config = dict(
    n_experts=64,
    activation='reglu',
    routed_scale=1.0,
    balance_bias=False,
    norm_eps=1e-05,
    lr=0.00654,
    beta1=0.95,
    seq_len=2048,
    steps=5248,
)
Below are experts of layer 9 (counted from 0) of a mixture-of-experts language model. Rows are named router (the router's row for the expert), gate (a neuron's input weights, with its number), up (a neuron's input weights, with its number) and show model dimensions 96-191. Each number is 500 + 50 x the weight over its row's rms, rounded and kept within 0 to 999. Numbers have three digits each.
Before each expert's rows: "comes after" lists some tokens at least twice as common just before its tokens as in all text. This comes from a sample of Wikipedia text that the model never trained on. Tokens count by the router's weight.

# expert 2
comes after: ". ", "\n\n", "is ", "=", "It ", "was "
router:452382441477472533502492441480450520452484493564517511492534507384511468500636466492544516546534456438576448506523446459506563498495400444538486468485458523488509469520576594534476572417447506460429482451423454494396493502557480556480577496475502545596474556527515485481460559495532516548
gate0:519486510510521522465488451525481527422502511446575468544430425524465419516576509459564392513490452504538595490481510379609490580441475573500486508592487501558545595443594533536432541483544461502466470459620489506447532595525508403583559499559573547467491400510532448461397497575493519559
up0:450421603489337475556547463503489471597556521400517489437510383434534516492463485445503518500492538479482498480475457576495450544494408420494584553498505532502352479514547505538542574569507552422517507629521516601454530462489551474575522465477496553455600525447447508552447500523539499511
gate1:480560460425409588477537554578574486468512464551563594614448529499499507469644467528494507447561570519553474562554435394423459443526548416534459454498473536484547584546521438540442570485559503516455476485454526512411492466495521598517481567540549447527585421505532472411438548523488615539
up1:423460485407572530501444506526495513563456525572557457482486544576488560468564412451460443431552496454573491509499566486503526528542584405431446502540506469462582541478540456548492507590482467495457486564503550482540549388442554426518445524441494426539563477508478532543540492511531493459
gate2:529486552465515493468464520492515494563422505531483439437466571508496548522418580484417467482492528447486438471479476505497515569603545569484466560525440590538433446504499526542526455536415533497508511433491528531446414513494425506448493435483526508538575529544546440495516506484519356514
up2:442406454568496532478466536537541519491438461540581507466487431477521535434517450482591524406526521582466566523466499505492483448523523515530513495462527397393527566450523564481494489542469448491551508452592533497541400436563537427597516563502485467451485473533501516524567494584554455492
gate3:441512459468572495489456616470517481527450501484450485499469491528537475458501474507459530548453499507524571466450543419521536562560578555509598506522498530413418541486528463461566531511507506497473409491478499491479528475483451464535548491450521553532439366563575430477505527428437466474
up3:537511451500518442469556536480595533506569454522520418610518578435487559586585557552513493578515527433547532501548581494539480447554493484469553529516554558467541556524450537553548416482545488447492354533529505497441464526458460479427542480476511593466558452488575447499522464445535631481
gate4:536450494510463408497532360468394526463481440532572628484464505514566420507546500458431476471504406581576547457591572454426551427539524559458470487507608501475446496561554544482525528549496483498530470542487452531540536538516454556525509516507531537538656466550537524534496379465540498543
up4:423397568629480533496579527535521542398444577543511480508436452507475458477596623558462440383495564562460532483538518456501506545456545560460442446575451513497494486621576507484516509551406463489509531472521530529563479479439522529389487492529460395555466555481451513410509498384542466505
gate5:485462470454454432459460559515563436571444464446491556415530468435503553507446515499407524482554447468539489409511519522443614570569528530575542465466456463460504492445535465553531472518474509474463514558595541525560467621501468495559453368483492585405446425518516572494551426564488535548
up5:504456481505410590493491518416475539553464470565553436507590423455525632505467422508456459476523467514542503500481559460499449546472587526495563490489442537516441496497491473430445483449446459568582448563484480453531531413462532491486484371461489527476570580544475519551481485592576462523
gate6:573531502494516539454482532507535473562432478454501443523473506476484432409489487572515450468443453496453530414416467436506464580505631571529594537475553543519578543536464501506508490528478566609489586504555503495531499410490490472591496519472534512581593434470505565545474581560387546514
up6:485492441441429591517417573458617465471433435493485502487397519514518399519573506415509462463570519495556408491488598560483515482493535489503458489636482515516542464445423586435521537488439535507510573535562534565537500503533539576478389500514476516534492434511512550518449563509531541500
gate7:555410438478555486446500518494445485570536433520517511420503409441421542435540534670646587484527511405411446451500513512544527458524620550538424483479520519540458528465518474494540447507553617471498518493428518500522433529524470515526464541520521494532498494356477527550482472549508434462
up7:591495474463429483446553521596533434473498485477501489484522385523532454503520454576499539518614440516462450525401535506465474494449467482552521478515522570603537545462452453553505514501474466488460549506556477407436486442488465570595461546481500565483397505488522528478526565442448536477
gate8:399577475420496530447450587516466479554479489504458498471378469518471584426432515435517519562490460542481466516545537451531504529570511533525441517491505481502524518461503475480603470493470395510525534421439573556489446452516440440449433536519541477583483535521461476458539574493500480470
up8:537445477432552445425498483474463503540542445481422453535514417518560485554466523445612435545530511480506436568480607612538549531445465540533519552525451537512413467574464571497507607522566545561531489469534387495549440521511456536448503483566400465545494531413500586486547527525459536555
gate9:470492557560549544548523526537386506537565483504511546503524555498578504543491495460357557554482546564464513631539457531398432453463592467461584464515449571547413498470515477437574556486561456573468516458482370527501581409498530496488567469578448499517496520455487468486528486421466459474
up9:472583489479527628596608443481556562514513442651474484503492461537420511442528497538507490604508521476474430468456469542515460509598543447466524463469439409487436400499569449536460571486517498509550523563415592516438473452460506541422599568492460568457519495491518426509483408494555448475
gate10:469570519411593599490421492515497515527456503580524630483423457551494481472507408454511515457517432564518458531479483456535630478543541555458541518491494432621533508462468528535565532505566527502550494549475438454501443523471479581535457516528475536544485429497539565496475467436458490444
up10:432536552475503463541442494473523542569486449501531397461536494567388561604405561484490457466504503535455508511408439524480482516528537476503585499519524566490441509507485548435478474487523534492467628449392544531493522497398562443493508432495465409510500531424439504497455541509400452404
gate11:586480521496576452436504488520478485501495484471520439459425483508528463426387606441486542522479487511518474471490516382546440521422552475474536513445477546486465555479535460524569497496613543514448485439484490509525404506479460507544541506537428521533452522447491523502436470495461455571
up11:511462488526596437519432503529505593520415395419504569437489452516446480458568430561431524535512502528484425540511536485484472535471517489458544398461510481576519477435566486525482494558434458430502573558435541536480438597446499461527518435447453450556577450591504555423560442478512609523
gate12:505500555510546425523476509483506431535452600403518515545427519527467462525516509456514502510488421538539518481546527596435516504434574456531495534528547425490497507509383512446523427472413521416568524505429449486477421506459447518435493497444437515535462443438500482556502458526487592526
up12:526393479529405474510524517517528481430392471364496656504516437503596527471481604456506543444491573572508412349471418408476506388556511500503550552491484557531541496555522496496542582520572498469549603607551478509450540474516555426463478437452515405481522461462549527417466461463545553496
gate13:468424574550559493532557485493468473526473511508476506549477436543503528454599479507397515457416404550493510532526499499408508590516507518512567555511500514534497489496507472521478429547508543422436533492528487508394529430450500475506529554498467461510556485466443418537546387550500510458
up13:448469598477421393397517483499524398471425485503542479453573466542524529524423485482473544382548432532427416429472569481548571429567524514481492511570584511437431515615468472504609498572503526470485580535510556484536570474500561435517483553522442525502494547426432497454493468542521529485
gate14:553572554471559455394456490502438420406597437512524467613402429531429472475511515538528487515514523419491390547523562461533441442458510433488535570445513433491423496512511532545514442584498466497592544501485502481542585434452507546563515482461527492505490358432494482519526550454414448499
up14:567533621493464595417564475477491608572463561564572454443491485474392529474395577532570504462520409498513521442538494507489554531558523510373515450492513552435450538434475428525515504438541452556505510467560513503496454524493552539539502458418452479532431561594341517433429521495528430476
gate15:408456464415541478550443500553481531528338425434512500491489481521416597525527505432430492500514540496560490533530515448483493497520473640497597519405455487584449524538548410496462542542436511629509503498505473629470504504519507519523450557543451435536527497547501500354542528457498465470
up15:562553513491490484576490489473515470497485502452566496465549492509447538419519514487553534450511532514601504523503493527483478388506555488510512531445545505518560545444588487471562445445477574466534518523489552506463440430547401501493476491539572451504522503395461512463500535497456508554
gate16:577494409502464459537487563579460532438492487475504472505558592498462516466512529445569475471523466503538523488507455400466529457475597474489507560490521492416524540536501413534469515563571436541507493482541531474481521418468438452551577496437502573489512425498514467498476492596448543525
up16:542577544469452478470506546456546445483556460476532460535516514505417466473438537578467552522458485470604431514462529399477459414397534507522482462599497543579514456510484538716550440544541516550433497437464509572570510486529360521427501482596562532457499572473560462471446438425441423572
gate17:577533595509454521463499555406532450500513441525410627579568495466533575644571558440482508562519545551495599547542540542528517493430509564515476471499417551579532435453440509480445511594509512532488515434610479438471493442461445394421488468509508515423514552546470541543467522556399492502
up17:449449480443528591477540498522528602496497535379552416537561461541533518480563496636474507526462406517504490485448526504553513447441492587500455511515490528412395489532511470482526442527455551507356440429581471476499596549508451597530548445520562547505423515429546474523465559485498548476
gate18:500576526513606416478528472470530534510494483400475556546543399489479466559463498466444598577554513470546465513450620482435479538531455613548538529551407519525422536472518538556544394576545500488368555581491604406442563457362534434454548418546492490494490413526435474416558456444450448439
up18:508538576393439516456543574500552544569486510464449518497467494474488608558600478570489516554529469597487509516501559475591530438596483521512436480567544519536533590567541609519483435576479486574529448489536431529608515445422464496508504500499436419512441531520484477400566521504442575500
gate19:559486567511509440495505465517498496507509501396503431511483534559573511588477483510583556564514498507494584471493395527483481591414489538439504427463516547519421591509473430544498519533606522479419526515532557614523490543408432475510481561530565534488514526590492552531520441532498508496
up19:513594597528457426519566613481514510474496558437592487495510546536498475438430468486466570494551453406494460568539511442425552584530517568567567501546553498494512465411512448597551491521454525480427509529504485446524538520531506484565441511516522511519534499479447475556497497527431602559
gate20:515476486454560448515457576541519557499486520472532419464421484539504454490522501475699421481496471501492486555458452527472481552557494549428460505478499513464469482436473490505442501478531405552501407472458544506489549456476455583383396452499492429568473413555503478465477521643465415388
up20:529406462449438472480497495536464588540495565465554510526538492486536491468522497501504511434445469492550566580479547398533582423511420541438498513573406567462495543509495450458530462456488476514544545492436554443520548498524474633464483497447502517494457553528546394506623436515509470427
gate21:545426460492477465492529535514488442464643444487498541490610490448547541611405532489536452471549483468508453525483526590481528480471506511451512490443516495465415508599551522460529448675529410431503470533540572531560501503525417453482503555501439527585474508537423441468501493451517474469
up21:574436516426523508484416530545486432548501449468457536525552421515501527435372500492364539558338492410391562447528556482559540509575440482544522527497466409567419480494481579586506485466555529564499498581474461447391544512443471411475542454489564486519500347490518552557556425507458484509
gate22:558543469600491490480526576484475544491470538485480578527347527470537504513435457573504601433569459393465443568502515544547503543540475489528511516524569497415610504525545466446503475413533423455565548541495473477505478511516527418546458483543454469519567451504462554523468537526537543420
up22:515517483463457491554473524587522476533520454508492505485546492527545573429541476462499437509539538458610438520409534484503496631514531527537520536380579372471489474493552464473517541504527514487597502515462561510483525461494550545536555479489363513524490417515436582540482517606495498484
gate23:441460601489480516467400398551485607527517509496524489495481407398513481375531537514557519525448485524506576469431483475540450476485482481419613542526481531532404521432510534432476443542525485473524487509571604566473502534463550536501457592472553563509485423585478519422496547511438482457
up23:512452533511409470441491466575479504490434484465479452504426571414460454497483446519449532433520515515426491473354468523525511431582634464458495525511493488461520577435536470521548520432592398455434537468450506523468518478457458457545559461483479555439531401507544494559442476585573471445
gate24:478348593492532429546504486442558539552386579440569510514500565533565511453380514434488544523600438505513398493502548523512612537499466525482620481608521543431470439494499450534615494428497524451456567445526522469538538550403561536571469510497426477536433507466414534527531468472411522483
up24:491465421452525590518456506472536397506495527506477461443595474535466480527541466477535438544542430485619493524529479443507517485540484611491494463539468453585577532542473482449474445413500461504548469412453416477489576504375463504495446452590446490460494473548478497468497572517403531461
gate25:441580548451486480527560439462566539597426550506551477538513422427490563465465630587526470541456530461439451388481500468483488539539639476467513385468515549484545556451522482500532445524580407525488549514429502541495479494537519518508489586455487591470518496424561438532502583418505501515
up25:424528410520547481523555536526474504511471516462383595467496444494538415532535550450453506451497493584542544544519564477542472495535536523531459547468464382465448474548577531451456530620468469475471505534422485447416586598577491469479575494506501529603565481494544443488482445410476477419
gate26:600575539455429437516557516432650375584459572470483546435604469482584472544561522420509474451511575512489501499505533607406530437495509563431477556502463476499556499569473482517529504560490518577557512530526398525506463509559520575423572556559457458541510513484409592528474572460462478563
up26:530500468586541521477465474475474391550485500499479517455493513644581580507352496510542551479427442500502393582563544557524526484430527509455523457521518441466464465493485527547507425463517482587528484468419413559546519492482468482513565514538554449518386467497458476475483454511503387420
gate27:542487463548526467455512512524473456565552490501486595439509542556470505556521481531512482475484451585585502489428424523439578429500457570466487563419472466523620548487504487587443542474453510516553406511531550564549523477501499408595517430530498517465519485503511533479667488590434587557
up27:508526481502376526429539459519579405646490476442527509483498535534430539523548485444446528495434554529494521408569532530530481539458508550570390439508467600510448470464475534533500446619424546456425641558555468572410417428538465525522419509489513508457447427467471439528427600526447618483
gate28:476493593504508442566492483540497499473498495486510540440531452472487464390544508573557548539412530435511499505523496456439493474439481471509514485528445528471439437469507516462477444450445520523513557474499545495470485523453538576503533463561436463446491433523461569556519504596450575537
up28:582467524557519554434495398496470638479459508490393424493551455491536560483557558546425578471486486485503450532523471476558504513578432550364526521473499476502543540555458495499540489497565508424556502471371598500594568572476579464443496455447438495516461511464504509452494494454620473428
gate29:557424547514503448526436441410504472561504446442500523418531413479484450462402492595504443457475545607443460513539435521479504502495549481506453516509484466459565465517489537507490534470417556476479491437592518514524380582510452470569493456449529449532487438509488628407544451514523591479
up29:557431534375488526502520510418556589527450507555576415550446532496472574525515492516399494477497456495450607507498522555530466534455577414436508512454478505432479472487465454524442501644530454494495514580476556608479578458481515589517425526459400482502441385582542574509502505513518503478
gate30:625493475417599471527551453491498429514421465447504501562563590538483448530573626585415546396483456488527542465448528559460464491461526440537498465497520446477508467473539490465520367585534462439476564572589570514465509481528586442595431490540506562538500509506496567478509418583458436520
up30:513492486427458490550505500397517543420423539525557492504423572477338500551480582498463625460513554428363487451443467531493550595423470466406516469575522571478560552473525417496404521507476417461401466501526487443524491449521544575517578487495448550584539532489561466584480580524568510504
gate31:513477547602467509521447487465496545461460523500565486578429543378517513570466460516520504512592445512551537485483557582524485417505459512472591363491570512467446500548516391485559518469542560437470490505534518454514443484551560566534482507499460494431487465592453528518399482449453488463
up31:488416471567495493539547507464517438531454419526514538501560485545459538485441499516544402559387478452391602485402495513498450574526433482488460430566586483525493556607576507525463546540424508491546520461496526485454537546416549449471499542390551540523512486591513539473522446509497443416